Weights of a small mixture-of-experts language model, trained from scratch on English Wikipedia.
Size: 10 layers, vocabulary 32768, 33.2M parameters.
Below are experts of layer 3 (counted from 0) of a mixture-of-experts language model. Rows are named router (the router's row for the expert), gate (a neuron's input weights, with its number), up (a neuron's input weights, with its number) and show model dimensions 0-255. Each number is 500 + 25 x the weight over its row's rms, rounded and kept within 0 to 999. Numbers have three digits each.
Before each expert's rows: "gets" lists some tokens that make up at least twice as much of what it gets as of all text. This comes from a sample of Wikipedia text that the model never trained on. Tokens count by the router's weight.

# expert 4
gets: ",", " and", ":", " as", "s,", ")"
router:497503521496489509492467469476499521506538485498457535532536482498501517494549513509495469489528482534487506534522454527515464501467490487526479524520467512480515475491512550545497489541515497519492544502514508470492451510542518491523461544475485499520497489545477511459485493491555467551523501476518474476483525508504506520516526499500500467523481477501545447514510501484480488514527505543516459474508476490462457498499518466488501483483478537503507433492529498519520524451480554490501447494496474508475549501470478512511496504540540493506493515485471496508547527487470505489508483485522463571504521462490469481512518525450555498486511495503492519471488488488534488469501466517501563508534491506528551487511516503446532478511502500518478532471506481505515511487510467
gate0:494456500506428500494532475491507489518534476478552522449537474496458485471508480493479503511494517540505496498509471491472521498502529494491509460526494476441502478480512526519487517545495510453511460515520484507497530489506452494474503511522543474493470495490508503505506476505489485500496495511509505473533507459475492519529509523481527494472475493531530495537514420469452474526547474511520509514519492502514489524505491488541490490501514505505470474527488500507551510538482525487511524472514499479503513454506540499519496495495473544489516472493483541486540505509521462484493541505508545541500563552495477432527472513525487480484514493469481491532485510478493535546482501497540530481494557461540528526506522510522480480526496531470509508519446541489495532534507524
up0:503485495479507506479509502490486488532507536521505468541476496447496518542475514461476506500504533517496534505505500475478522456474502496497492479477530486511512518519490467494507446537506547484518506487540530490557495558554482480511477530484529482486474504494500525492523504535503510529539491469498498496504497501495522481527515511525471514480499491512505469506471531457503482431474488502572504495497495452465520485488541464500492459465475510536474496497530472456497498469503488501481543475513505454522528535473512510516534497508489462502490472509494478496494537571509508464545518467504521495487555484490513534514546555541542498486528527539484490522527536506519476503500539520461494539435485537511497502475480509520518477487525511485527506485472479500537533489512481
gate1:485483478491461463481490503484547505489545560470522539480496527534468530514519496467484511495498518512493507516477473478506480486480505493490504476479501505516449478511496528507475511503497514483524497516496502501481527485526480506546518483519471517475523509485428479489487555447527510548486524481537478517515495547524488505539506457504452528534489517470467524467506508467510537486506469490463507516503509572512511492504508506501527509478468470480464498533511493514503515463489490535502499531455487503498484458481472484514504556517476512509490533553491498503446537505547472527510532480513489490491490486515479491485496487530511487521501473497551495504483535553490456509452537482497506517486452493494507520508555522497489513512526515485551486487399491505526492519512506
up1:478465540503520500455529504482525503485519480519487500509519530493486546507512544493478579477499517485516472472480515522495505502571494495521490496479500484521492484505498524496484495485464494495531498489500547493524537491500450500514486459521455512522529534480475521474535480540520485417528502470491478484515468489521498483494526507491516508543458512489497478527458499497504468495522482465521460550482463486526475475490473520523476475513492535514500517489486510490540498487531491529488514510475536552494494454493538476513501483509511456495546538530509488463503483511509486510478515457507478453511518469488499472528436497468469549493526516512478527522506493481493471501496513545499491508458522453537473504504473528544515512542467469490483528434505507521509507495487521
gate2:487512477474501486536491524526513494485501467514520528505491493535493481500461459517543513532503494425455515511474495492458526518505458518484536481530506493481491481530517518514485481518501524479513471501487543457489523419477497576486509480466460487512523505532524483461475495524497491495536511486489496526500487496498505513500494526503513497486512467503515499539479506499521524491495484538519470499498450525461491538490471484504543537488506550494498536543517504553509496510519481455492521518501502452531467531482497473486483504443451474497490500509513478472524496518478448522494524536557495504511503445484509516545490524521513526479527539495510497499495482554493513482495469504470452525519514559490548509536511492532519480494530533495513526501467475485548522498504488
up2:530511501480464473510496518514462523495441533519488517502488481447500513514439496480548477494519492491520526509485495493537483516545500488524533458501492500449514524466475502522504435501478502489518485490535516523553506504476498468498505482512459536507472512500496500479474491496467461514502465477479507488528529480479475525529530497474478495475440480516473496530485492487472486492530474520487519493485498483487501507489510503522509556460532496525507499512482506497506523541488483498478428486535571519509509492515490483466485493510536479545493522523522508547451452507516529520499459514486505494521527505475532536534506459478490498499494524415488500454520495483509515529543495529504528536523538470504466523467551488496509508469519467461476505490498529497523497481474524

# expert 0
gets: "\n", " The", " it", " In", " N", " C"
router:480472501515454494498498482494486489480497534511484507473477479458500516465488488498486554512501514478506491525514528458473496589513484483559476493501507495477465524489504501475483524504455537510490518513505491513514525476491504519514517459600518480479503473502507496480508460490481517451515518510501530489494470462479499512501461493509551506465532492485477487497500493496516505517521504439486504487490526513518471576549477501442490476498557475505486482487515510503501493499492485567509552513490522519496537458515482514520503533507472525483504460513511455472465480471507506487467454485481528518518530547515499502559514460508506485528469519562518515479513536475504501505472513468491508490519480517509513494507467505511497502460452513480501538526516502508507533462496498
gate4:465506530460519550487411515470469487526484484493497507478532488524477531487478487513519512477519495495480500502486500512536522498460506463505503524494531506479490468503532481521530517511507519491468486481467538536493539518510456554525509535452492514522553502518448469484483492499510521480467502467454510515466484484446502501502521488543520518453424477495530498495479488506508532532535517495478517535475521497529467504517479470512531480515515520443462537511530496515471493482501532525546502493508501514526464478459520518489519516529541529520476503550459477500505503505498525499489493453456507526508489519516537480507497452541506513482531506462492557497493497502515487457493509534487509520549495479515493493481506509476496509528513534459495505519495506478527514534475478
up4:487469494517455498526488514487441514512444455480472545500492474452484544492468498507426540528491504498522492515526471530470495497503485479499519569459532531542541505456511506527510514481511505477491512515470537506497474494498480492478496509538512494515486473512542539493498436505441515522544481512487502485481449533496519492512493491495504509478457526500461499503502505496532487476504426487475494494470535498484474507543508487510480496457498483507487490479493558508470488503508493539506495529491515523531474526459511471529505438495505522573515522498476489523477502472466555516522438488482526492490521503482471524517507480507503515522493512546465532478495478487506476467495475483503477513542497494506487480505508531506530492494474504522489500464486502532525507502505519
gate5:495528498490491520518482515494495482498485504488481482505520531460490505483525476515524440479508478506513460455510496502477523484496545490512424499471513506465584494466563457455439480463523472479536468504472508475489506543484519504500503468479508506506487500507515485456488500474513477498504481509478457513467497528539546472502509492496541505517510534485491526514518496482468490504510493526467541482471502536532471466486530490440467524486516520518492481486510480537510461522486493520506530497531554481514457498515534483507475482525503518479513453513494500472449503490506515489486543495514473504509526497485489490518472529509488553453456521507491512513484471527507498482458493475538539459508475507531463522471499534526449484494506478490485528508496484537491521504521552
up5:534481475462510508524530519480484478501538529548464497523534509538486474515504496510512481476529464489518481508512503469512483484463478545466487515455506555515483507519508531501483518483509490513535481499509545491515484506479520497516500504535468484516414478480496487575491458465524505458531460528494459481538539493484510511521472510484475495512477485511536548480470463484515452447513522504465554480542485500522495487485484473533506498484529484455508534492532491483470477481490485479508490519516482482498520483507524503522515527510505526528467486519486509538492522464495503490511531534545488510547527503476514512488507513482507481481454512515506539524513541507473496446469516503521492479514460469517461487477484545509478480532480459468548481530513503541482496512518520
gate6:487512471478458535502507503525519469520476497507523515480440463512551522485517481508538542518525480458488498521492476476530526503519526494522507502456532477495485516512512489483512494482530499495507464508500493484477545489511503535441448506519496491500475504524521537517479470507470545502468508510496519498511521495459510506508479462523492502494497483507521486521488526489521506556502467499515532508509541477535492527520499467497471556472513564502516429487496547481517485468481506477472474450491491450506527509523481516505513469520516484511498483511501501520504499493453507468476460475490480499452497535490445476502538560473509492472453545445492494539515518487470527556509488451513474500530496515518504475510492476486510514484543492516560483464488504500506470519491456
up6:495449449458484558508548488522490538492483493515446481532473514516466515495485488553511489506483510518546485516491533530483495520552516507505521524504503507502524509491511544507522480512425535504521466491505478494496462502510517473502438484502496515463519513475530482530514503524477465501493531496510521506497510481466475532487535469488508440473468488511559531466500506483503464522507501493511461477439503458543524503554482462483505479502501505512479555478501544514498494500521498462541527461532470500492489513508488502472518492510489471490491443520517496472486499536524507489497477522483522498492513511488520522526519508516523502512480495487440459488517484495495502503501504459476499509547462505501478469500516568535533464491483498514567493509523521489540487502512486

# expert 7
gets: " the", "\n", " was", " is", " that", " a"
router:534515489516541478463517515551503484505516513463544479536519487516473484530556488527526475516519521526510518441479526545513511465492493487499509472481483482524546501514503461499499520480539475512510486494504500454484503546480506449454495483471484493513487507474527538501515518538489505471517486483485493514513562548483509468474495502453478508537471478463469486503520514543489486512503520483522526540494495482464502483478463524519472510546514507485453507507442483506518544491474498472454497500456496484487480522493474467517489479514522422518487497529525495530491521518530540546528514513516469463508509500502493523465499486538491528533545515485505520517512493530528509529517485471478520500481526533508466583476526510511512515492531458516489494492470471489497491500487506
gate0:495501475542531500512526495523531516499498526478504506517549543500496487518497502513540535506453504506492468537514525473454538510482561537503501525543530511486502505504466509497485503527479492481521514537507470488564495508497481453491506478510476506460500510554511447507508517457457444506478497515485512498510521498524560516589502504497511504508519479503489450491454478468516497501537536496483508495484503539460496491490572507495480450491534521492528486524500502507529490509510467486507508474464497488526521476519524509509494434483523475496505493522494466529522527532476475501527516515501479503470516566470552518469492498498467514491453512485486497459506482508484497536509542515534550494506481487483521488456492478484456495467499519505522492497483499489448512513484498
up0:502517502514482485502486483495477518489510504455483499462504529552504513522528518486472485483468501465520513514497517501505490439487479494527525524522475499490485496486490505533503519493496471487466532519538540505525485492522525459447493544490481510523466491483500483532468506499498476484542521549509519509489463495533589494505477446498483532519448504481488544467523452550500480473526473462521482495547501495502488522503468490489472527481520517477511502537515496528479518511509480455516524492458534541500527529495462541515512505501492495507459433488499472444491497476480504503485537528489550520482500510522544480521476517510523514506481484529496475516550504481489482519538485487442476527458485483532517487471470520464539496513472483448489483485477480518537515527513499
gate1:486502477476524539472441515516526482492494503515503495527493464484490495541522502574472482492503451506488475531511538552511481486519451506515475475495462495474474492500497500485505497515493481491487532484508496534531540504490492466547504516514448537452454494500480530479455511506512487455476510536534512478513533495489499481445500522507490493489478510504508500514484545493474484496510519500505501497502485526454530481489531463455492519494499484506475475545542499490531522508539464468496501536518487508471456521438522537491548520502520488477505504522461503478479519516517487501465487492511463492512546506494462476445544510493480534414518498544482513484507486498470468499498493545446504500497511522509469500500493546501481556482506493443491491520503512470474494509482498
up1:484521505497575511487489558546439457481526503511538499502522479473471464514515492531488516506467486536498506479508520532493512434476522500486450525501484535462527513508467516517450474475505510511507564502497482529494525525516477530454497505491501491508485509452524532519464500482487469517493524493511524566522504493568498475517484537527542514529496452513516513502475524483461507483506490466528495496522470483492528417442466468510507484553486502530506517498489479508498494503472514529456497521496523489521481502510521481495535491484504500504514462505498528543480497511482491511525503504502546480517493495474513473542493516486480479515484462518496508494506502494509464505534515510505532534487513480468467512485483500462478525521490490513461516515531460558530494493517457
gate2:568494530488503507487548499521500497483550483543478483509514528493474483491514481493538507472532504569526500510463533551488500497535525479468485435502537458508482513525513510497484502531471463465504518486480520471484545513533492468497501538506524521455484481522467483458475471472499497498475533478471477530516467509491529461503484549471503479495503467467467516524516468502539480518504458524504510521507455482517481496535539482505501507471490504522510464487445517502508542504518525463503452525491491506499533525494485470495510479485486514498495552448536511475527526550496521535504491475534541502513476505459519461525532520512521497512480512507486505484511502475495479489502498529474509519500513485494512543491530526543540439512484535485483492516504467512472501450495521
up2:523529491530492562486445513492524516488500483542508483510485483496507498461518527500502501503464442456507553495502522514507503472487510516515492492498471497526499497509517475509517473483516486523479527479521488504504445465484509507547476469491495498527503513514478503496484559522485463482466486504492500483485526457495476538477480511518485501488491506504492503488551469470475511483519470508531480504476527511451540510523447512488483490501510472491526473500458470443484488533501531463519509510466503506533498498509485507529498480505516472527526495520519523483514488528441485505505496565527488449502486510592478520517471486516489479504495548488519507499496491523529470508474540460535506452502493452483504473459538496481480502482489492509527485560492447496508459546562530

# expert 2
gets: "|", " his", "'s", " her", " its", " their"
router:485472513494520510473520495523426534536493553549493504512461496473509496504504507519485534483507539480493519524527501498530486498491509524473468502466480497504485490531481429459527489497505472527484469530511524508507484491494482509502516486508505464505488523491479473497535500504485536538509519520518536513548529461481490530488461489527558502492479475507507518502500433466513512523527533466544513491478512484478496496469501503528476565482511513524489503486442469516501449476463549475520501515502504519481509516498559512523494468501482520455488497474487514501516459483495516496476481535534538481512560503490505442485481522479449538516504543524536486484490464513535515500559551516486496516493524542519520504540498543499487495500526481487514512494525495475483503456518490
gate0:503517497468465490500528517507495510510460505500490490500504454493550479534515498457503501477455519453523532519490490501502496508499513480489494521484486481419482488508442522478500455539447537540532525488537544494508517511516524478533518525447485502463523494485497503490504478487493479496501520529477519465546540522533495489505511557491489502514471512489485532491513503527519522520492492504539526490509462513499454531485509503490477465500517488463520513512517486533505531507482513575504483519459481492515461467509509502443522515520486550525512496538465520491514526462528502519527554501491547507532518527534490501530503492479549467473474494526457514503529489497506472476502471483553489502475499507491489512517516497509501454526532474523517447536527503535452514540505482
up0:517496498514483519483531494500509541486520483508496523528471565517427524526498459478480491512475529433513490460481518482545461514486559539512446493510489549484494489491531547476470518492451505455517489499511519535500514487517472513519538502510473485491538519490489516503522478481504522487568506489540543500515532537502478535528543472485520480503478496497501496503542539525511472451522505487484469499496505453516538500538521483502500481525489497521453528514530489477510505535515534497471497521496469516508470512512473512540516501485508496475493567481514493553520477484513505466505520515473469529494505472517510487497462462531497503502513528524525518512502459518491519515490513497539500485556507490523468460480526520478482527515494551501523449488523495515480470508479527
gate1:509513487518445522519504473493489473530536512495469491512515521513491489486494528486499530525513504500506455488545493442521525480542475471528490480499515457453486499516465482482464481534543522550516535500512497534441506540536498513494506463510524494510445503505490505467495495509509501534495521501480493519524481491497573532522450505492549484517483491448540487452498500489472506481494491532476527478478526499484492492529510472495517511480531499527478488479495478473526505491541440511497470533518500536503477514483513488518513439543460507526486505481504532515507542541505473491536451471511497540525526520513482522494456527506472543488511478472521495520462498522505513497491508492519455469534523513492484516456448461507511511524529528468492485496454474490462521523510465
up1:502526516484456508486527497514483544468517456570551484477487515461527504475463534466478508497492526509468484515525512533498465462523490515476536538496497501474484482553526523550492566517531519519484495501498524496516534500520537497434502488499512521484511454492478520557518538492517447445466516475493505488482492482472486466488512514503475500442513483452474474523485485502505489545509505517506501495492498514469478556518484471516522528524520501489498507480473491474472497511476534503523482451534492500491520489479511508494514479498533516511508475494512508448507513524477559482497462470496481493516500476499504473501523523566512474497489493468444500481462452536511524492495513455519504549508501491490489493518485476486500468536474457498528510495489491547490532526487488
gate2:506498505532480514455487508458515512485496503538440540470500470517523488547501496487503528525495450513493465470501464537501436528485464496487501495527516529469461503501455472487470466472471480488474505471475507526471455499493489542501495502518491503565535466513479474499487502477486553482493484523465496528459509468524538443516507481570516529508489481490457497509513474469478415510511507514482491556541501494526498528487477471496494474495507509488486490501465513470508507495484474517496500502522527521515514506459498469501485498481532515481502533501545517488481528523461573489489535511479520503498514521472521503530481526474509511526494503548510512519502517469494476464513506509487457523479511516500503499506486500492464543532525476471501480558489494541481454486495481
up2:553505523516506459485467513493468505510504442509464517485517500559499521484507468526440515515454474485540520513438510523501548473499495494503537482519544544494471458524447465472527521471483502468490496499487521491480542511515529488494550475482501503548521487464507501529486517491490507483485477492514480500492551457489518447503535510500529486459518488510474519513485505488486531478541494482497517475477503478543500504493410478496525515449510500498506461525474460449516481529509474517514490506488475447504426487493511492494481502499467498504470479500512492511502518475519515491522480522552512509514483523495483473474464509442514485489526481489527470500501513491496495501465483448536488511500506490511478511449496478517495504515488500529529550510479503461501513524491511

# expert 10
gets: " |", " of", "l", " United", "el", "re"
router:490507479501461508475510533455530471481508504518478548471531487499528463505496535477504478460455519520495479452509513515494527473554496515461525502514494485490504537512455481530513495537466512508493488500476538470525503485504484465499514473526502497507462512487505487508499550467483515514476485482545487519482489551497492504464536535491460504511471492493507487472517481522485516497450479551499497492533478499488495471479458509469431505540499483448474549482513486495492504522559499527516483492560492501513488505531472446457526520515520479503515513483500492482477507459466501480492487568479506520468483499538532517501500489521495455482479537483439519500529519482501506453509483542517495489500463465480484465483485540483545529522478505545489474524488493506530493477533517
gate0:500463474484541494501513476500502498509491510453477505539483505493462516485468503499485530505554489498461489456452515523502551499507458551524532527516509526459517486510525486512495521478520492463480506474459528515466461471513481465496498496509452503497507535515510544547501542477527473513500499518511504475517480483514525520498507453499513544485510478507489464505530499498499528536468474558537487546492529559467479517480512474492503482473496503506487488457532479514497493482526520491523511485458493420495520490468498530511486506450522455500457501441461534515508520514546552529492493521477488512507506481518477502481511515522517465500510512511523483531512496527479475495505501498507486474517517505481494528459489524501455489559487504557515471484509519480520521559542499
up0:502477560465562464491491481475455539519430512528436495452480510500487540547487474515517539533500510577522493505500566503524488514497509499485526532478517465489475462517499464496499492509524513509541432488466538497486506511512517528461519524482495512489522563525462514480494495508501510483513471467451498477498498488495488537473531477472492496504533512517476481488496477517495490498554528485529491496470487530492470527466496521494492507525464457516498479536525459484526482498494497472500482480455484514486467501546474495505495501467511506475471462516530513481491539480512531476519519479542472467456488457500516463505485501479505498496516481467466493483517512499518493504509540497495529483484459495512505498477513480550485469496513512528506488531491502486501479459475526
gate1:501489487463535502508497472491524478516479508503495500507488488495487524480539506488498458541547477488501461522522484519496512483525504532505473480459514525533517477481484494425458483516492504534529459474489509498482507488508549492488512514506502509536558473530492477512506482530507492512521496522500507473481501515538477510468492509477511513477495468462478559541463503488562487531492515516491492512494498513524500483550539511498476512493538520498469494514498502453498494483445494512504497513473498470534474497501521511480518488500491544567490502481505469485522496540516540503470481536509485473483512521493513575469499491473502527514524479526511452458529454543504443468515546488523479512430575495500500493510514490515449471475472499447495521528462492514520516510504489
up1:518486465483457549462475456501483501512526518502468498514494520538483499482477489492427478523514426502506478521476493458492471491467501500506544505476519513492537496497505525472460461492507519520498537503507530528504475480468524513492514521550484513441481488489511545483454504488509466491507526489515502477513507476500512493498518511505517491505558523505500456554507548529523526511544508520524529519504512535514487425459471505516527471516470498490533490501494534506534526490460481496467525523514499497526506497502478513485500500504497488519501496502511485509519510545487496536540532510506488458486496506447505537478519506513482488502508495515470474532450529548535492525518469465511534508473503504524480474512531538484549458543488466496515528487552476516547471536472505
gate2:502509538482502523470557520516450518530496528536477505504501473534487526485488494471494550512445498525523508518499472498458491523488473519470490519479493506547524511536490548465519470481497568489488502541497484519522512503502480486512536485491501484504512495500508534490507509499471516481492499523506473512482517467528461546456510464515535535573481500528481468514547496480496527516457491535478480499495512524532464533465532505434537541498537485498523486537521537483511561540513525481531518492495508549483486514512481513458483501452472466489495524522514492457526478528483500520473493528490506500479491521518557529527516512501532474527481503541502555535493499501515523499523472499495510484485546492518500526468517525483534479466518491457473493515512503525506493471512509
up2:487472531523453493467484509504541478515529501497512488456501502455519535543480563518474518476522501506494491491540449492483502509481467429472499500476492531478522522551482503499466505529498500518469522489523495528503514535525518511527451455470487478540473532527504524487491529537496492437497486522453507528506501488512498509460503558459512521507510469481475513488510524519459440474473487497500475488505508530475483509515491494509509480505475477493471525481515514500484515532532495514518460501497436475499513490537460471507473520491485523475450510479486501446510553530505526464452497482489509480485477501495479490497549479468479533478536507490493489462495525506539515500452473495492454517490443472462444485499513525528502527501474507500530518519499506509500504496500517

# expert 3
gets: " in", " and", "-", " to", " |", " by"
router:493506488514517487465485509484527488516472518487476500488480516489468519491524580504508467518480471520489479506490482455504556486483494460483466497513490521559487499477541504501498459516524493488502501502492458497470510517510482501507476535471458477525485495487458494501522544494496511497462504487506493497499556451473507490525536538486471464522487507540480477521512498500454456465480502497477499491500495495535489518447553501529505445540494514490477490436533517537509477505501511488520462493492484528545493514512485532461514483539502463485492526487443516524557495524506513499523509508496496493502515508483495538521493466492498517498514490483481520495466506518511463527436520521494527494447519462492477505462499505475546516529496580448522494518434482481496510528480489
gate0:476504500465473514527505501483468479496530530521528510509509510502478475471474496445516465483537503515486454504540517512486471478508509487496529471453508528514478494527502469503505530483507501518516544482481460497483504527490497526513471514515531513477507460464504531518461506489464547507512506551475519489452508451551512457481436524481491508522494549472501477460554458546541514550495505460472453513487530513500500494559519504568488539523492552499478470488490478508521508497454532509498510517490515512500525456512511513543461497539475532534534498523504451527509532537535477509502514520510489477505479498510520482524505482518489517469520479493536493531492516538472512506516509487526500520511549514525506552495517521515498517481485500458509494491517470493492506506538527
up0:521506539494508433535529492499479525520487519483503481536526521485492500493530475515466534504485494484523509504474499504497531477505468516472510506548471493503492490492471482540496461558525533479475496533473533489470481478549542480487507495507536523487493497511515511487518492473533458531496451535501459527506511498521509501483492492483539500527506503452516516493488509520516510511530519497529490525476530544521491509504532512472513530499499514472479450487504538527520451525476516498525478537490506453465517491484486543532480499479489445520480497505475493451506453525526516485518523460491523494492477519479482457435490487502510525532553536515566513498488545468499556525500501447527543508523506542501454542459518474525487521514501495484473519500512521538523524520512504
gate1:531480522490512553498488474521535521475471541519467449506482514513537505504456469515498475497499503493508498497472515509535519559510458483494529547497541467509498522557506519493504522488466499482507486493444515482477506497501493489505522462500533505471522509482502472533490477501431486473504505462521513513484501493500461503524507450513517510482501492445521536491513503484509522530514516557462448490469491555492513549512553495506486512511512522527489472521529473491483488467565484541507495513485505513492504478489494476472454513529518480493488524495472481438471502514495490485477462473481456516529495574529509507473533553521505499509468468462549539512481526501515496529496508488540467474508471505476537490515518506522492474511507475501516490467465468523494490530486497
up1:546493498468492491452512486502520496520518484488470485461504503500508518443521548507492466575513497509526571473518505483491533488516541510519496499515520471487501537534476513477537476511510495510490536482527453508489483507468551496492546485464513488506499474490474489514466479504501483483502501498433473463509478465490494506518458518494465522507446503490507495528488504482521481517538483522468494494470528494509513503575455486483477498482518498521490470495509489492503471482489514496484486520527513485470468458498527439505497456490492537505497509470493457487476485492484481501491510477531483485508510499543494500516498509508558560510459511503517467500490457497516562511513521508457515519544518502427534518519503492471510450463505533513467552505513472513494514519523478
gate2:516540477480494547496482481478516485523504475493507506528495461565533509497535492499499466492544483511540468475486479486520498445519538514467457504512455563453498497547517509563520540505493467506522457489506518519474486521506480490465511481548513492506510458537491542498510510479559482518509496485538493501525545481485470486487477485496532485505515480501517475485492496470510481506509472512469496503521518508482525518485499483493466501532486559467522513496539505509552490504472496476511444476546531474491528481499502520487492560477491527488487500488491518464485495461473503483507519524510493484525465473532486472491533496501471509525471488483472469544501511429504511496516466536481462492462481529508497502500514520522525517564525532483476493497505455512513518549485525
up2:491486497492476525523525509494494477511474449493492531502505509489522519493471559510529576477518469515508489470521500448543489485522495506469479510440495518464488508517439502511469489504481519548531532502461560495492532479522509501487498499478472521488514514482520474503504463507515475529528469465496507514503479448471520487509498503473473450535571529475491521482487502521471485470456491504497477474520468493487489544486510524485516496485486511489491521472525506496490459494478473502472479485511492508464525476524535479537517503474474487529505513482468515448516481489534536479529529501513472500505499512494522497521485566523492495493447488490521474524489472507494521513474473527565546519479483490468522449494445518471560537520501537496489520525495473482525519517505519

# expert 1
gets: " of", " ", " on", " 0", "ed", " out"
router:499509501492517447534492521446513525493454511464551480534498478485496495462459530524463475471545521493503525450479489501467502484487508503488442527520500538487516501522510476533551469467497518481466455467488504479491522494495500516519506495510521559477503515524509484558478458519499489480483480535506494484551426474501490501462508516479459515504501511519481484528507509499495521497479455461497533528490533521530529501488466538526501453486459511506537509512483534494504491521503519505491525472524500511528514476447495535479477530482457559547487478515503523487501493507507493467552509469455519499445462486491516461520499520497495532511472510511473486539516446489459501501497481450489494501501478506502514508502452510499515476504494522481487462506499538530478498496486518
gate0:500535509475455467474503458517529454564473528470477527452511500451492472515488498508523476496518496483512473491528468505527554480456489495475500506521496505458499489495493525498536487502507534505489507477481466496468497533438498532510471536451505508502477556543498503524501441480520489487472525494483506493477458529488482539542499482488495493506479508520501433500491535526512483493518444498556533523493553506474500500517528482511519463499480489494476501475501514505496523452516564476505533528471500489504462478469490512523530531484480510454494501508514536495515557531535467482519508517525509521509486459499529515475504484486516451515459480540520515483519479525507511490474468517517467500475510534468522524461497489484502509483503504539528486477493504512548509472524502
up0:488516500505475497498509550475499514488520455500483529494551490483523549538512523492509453501498524487518494496479502489498512468478466548474492510519502493523520484517493531469532448457466495523521544482507533487532552494520487524531501510507497484475494511470476482490495516493446470473505502521520483503514470496493483495536490543547492494517488525426531468511498510485497523500474502502483505516469511507545447488534513533527458479483515505539510510536505547505492475511556471510493470512543502449512500536495534508533468542479530512443467482467505456453510519502483500485506454553473479521485490522488525525493505485546517473504475494484496480517477480495465511467455458535516484524510490541516521517541507510532541502461491537544502486529483489536518508509506514
gate1:524538499486440502524516476472480472452529542512521489499510501487497518461541503488471485466519487517481487498525501516527506505501454468524476495550499495515538494516503502497456507499532497499452527477548471516461484486479508469513517523494490518505482477493539518496521480488480447481523490477504453561535499529491525529528480507525548526482511499489511524516468487495524479533515496525484462490499517475461497520547487522520499526477506503527499481522506528509514464481469511476481465501461492482508519520522485535556510509522524478514463492517516506489494514532499433479493502546459536457476509473492462468483459482484502482522524475542469556531494535520513485468542492511479468474480555493504488468475491466496507529507528538520464467516521493518544458509466471
up1:477508517503511485500498510521486516499523495503491477546555506536513496500552479526491490491503493462497533508499499509512516463542456487458500492517489537491517512497544491486529508509514490526546482471494531545504490507501461517501525478537496515487506529534507553522490458459452503548471514453461515518491533484486509494525471524492520467468490463508468507497500463485489441538496521486472534514513499461497507510493512494520475478482518510499519465491549471502485504508503531534535458500503508526468495553532485497514491502511499511535532494518488579494486534501488461474498515529467508490543478527484546512494464525497490500494486438523478450493547502513549547501548553525513491492506506507517489532485513472506458543528532489505455493461504534534512499481488537
gate2:505502519518501480522470497486506487496540503477490484498518516488564510495480505536505494523544527491479478496519535527523469504495518517513526428501479540496483508518487474483491508496525541524518488489514559496506500485499564539477469520519491531515496491480536494511505489520481509483481492515526527469514514514433490541484496483488527534484504467473550514523433523479508509492495508477518511472489532472550494497489499541503516496476520488561544522474499457476522496482495485487548460505523514476533476483507492517463488479519444488527440559471485504493505482529495509532561499504491514495509485521512460483496571538490514489505468484521490442504524521485516532471491516482511454509479457520490517523504504515492544525495459535510522501484534508530514503481450467
up2:482489496540536474473514530472482509505500528515512505515549496530521519522485501524468497502504564510539490468471487518501488479440472491535528468497512504461484464453485471535489492487535515533521495483487458496533524488460505473502469496509524483509477496510520494472520524521531557507512481468510488505529527513519499461535488492465544459474517535519498488483494470495529493461523513472502525486523500494468484499534515458456454480497523528455488440528481463531524532463494526475578507506480507480481509501463474454481455487518507485472528506488472517482510534481511510491545502546497485510492566514486485519531504460537502498503565517546499460492475457508527465510498491507525490541497493506518518476519502478515518514519493531496516512491511488516520502538519518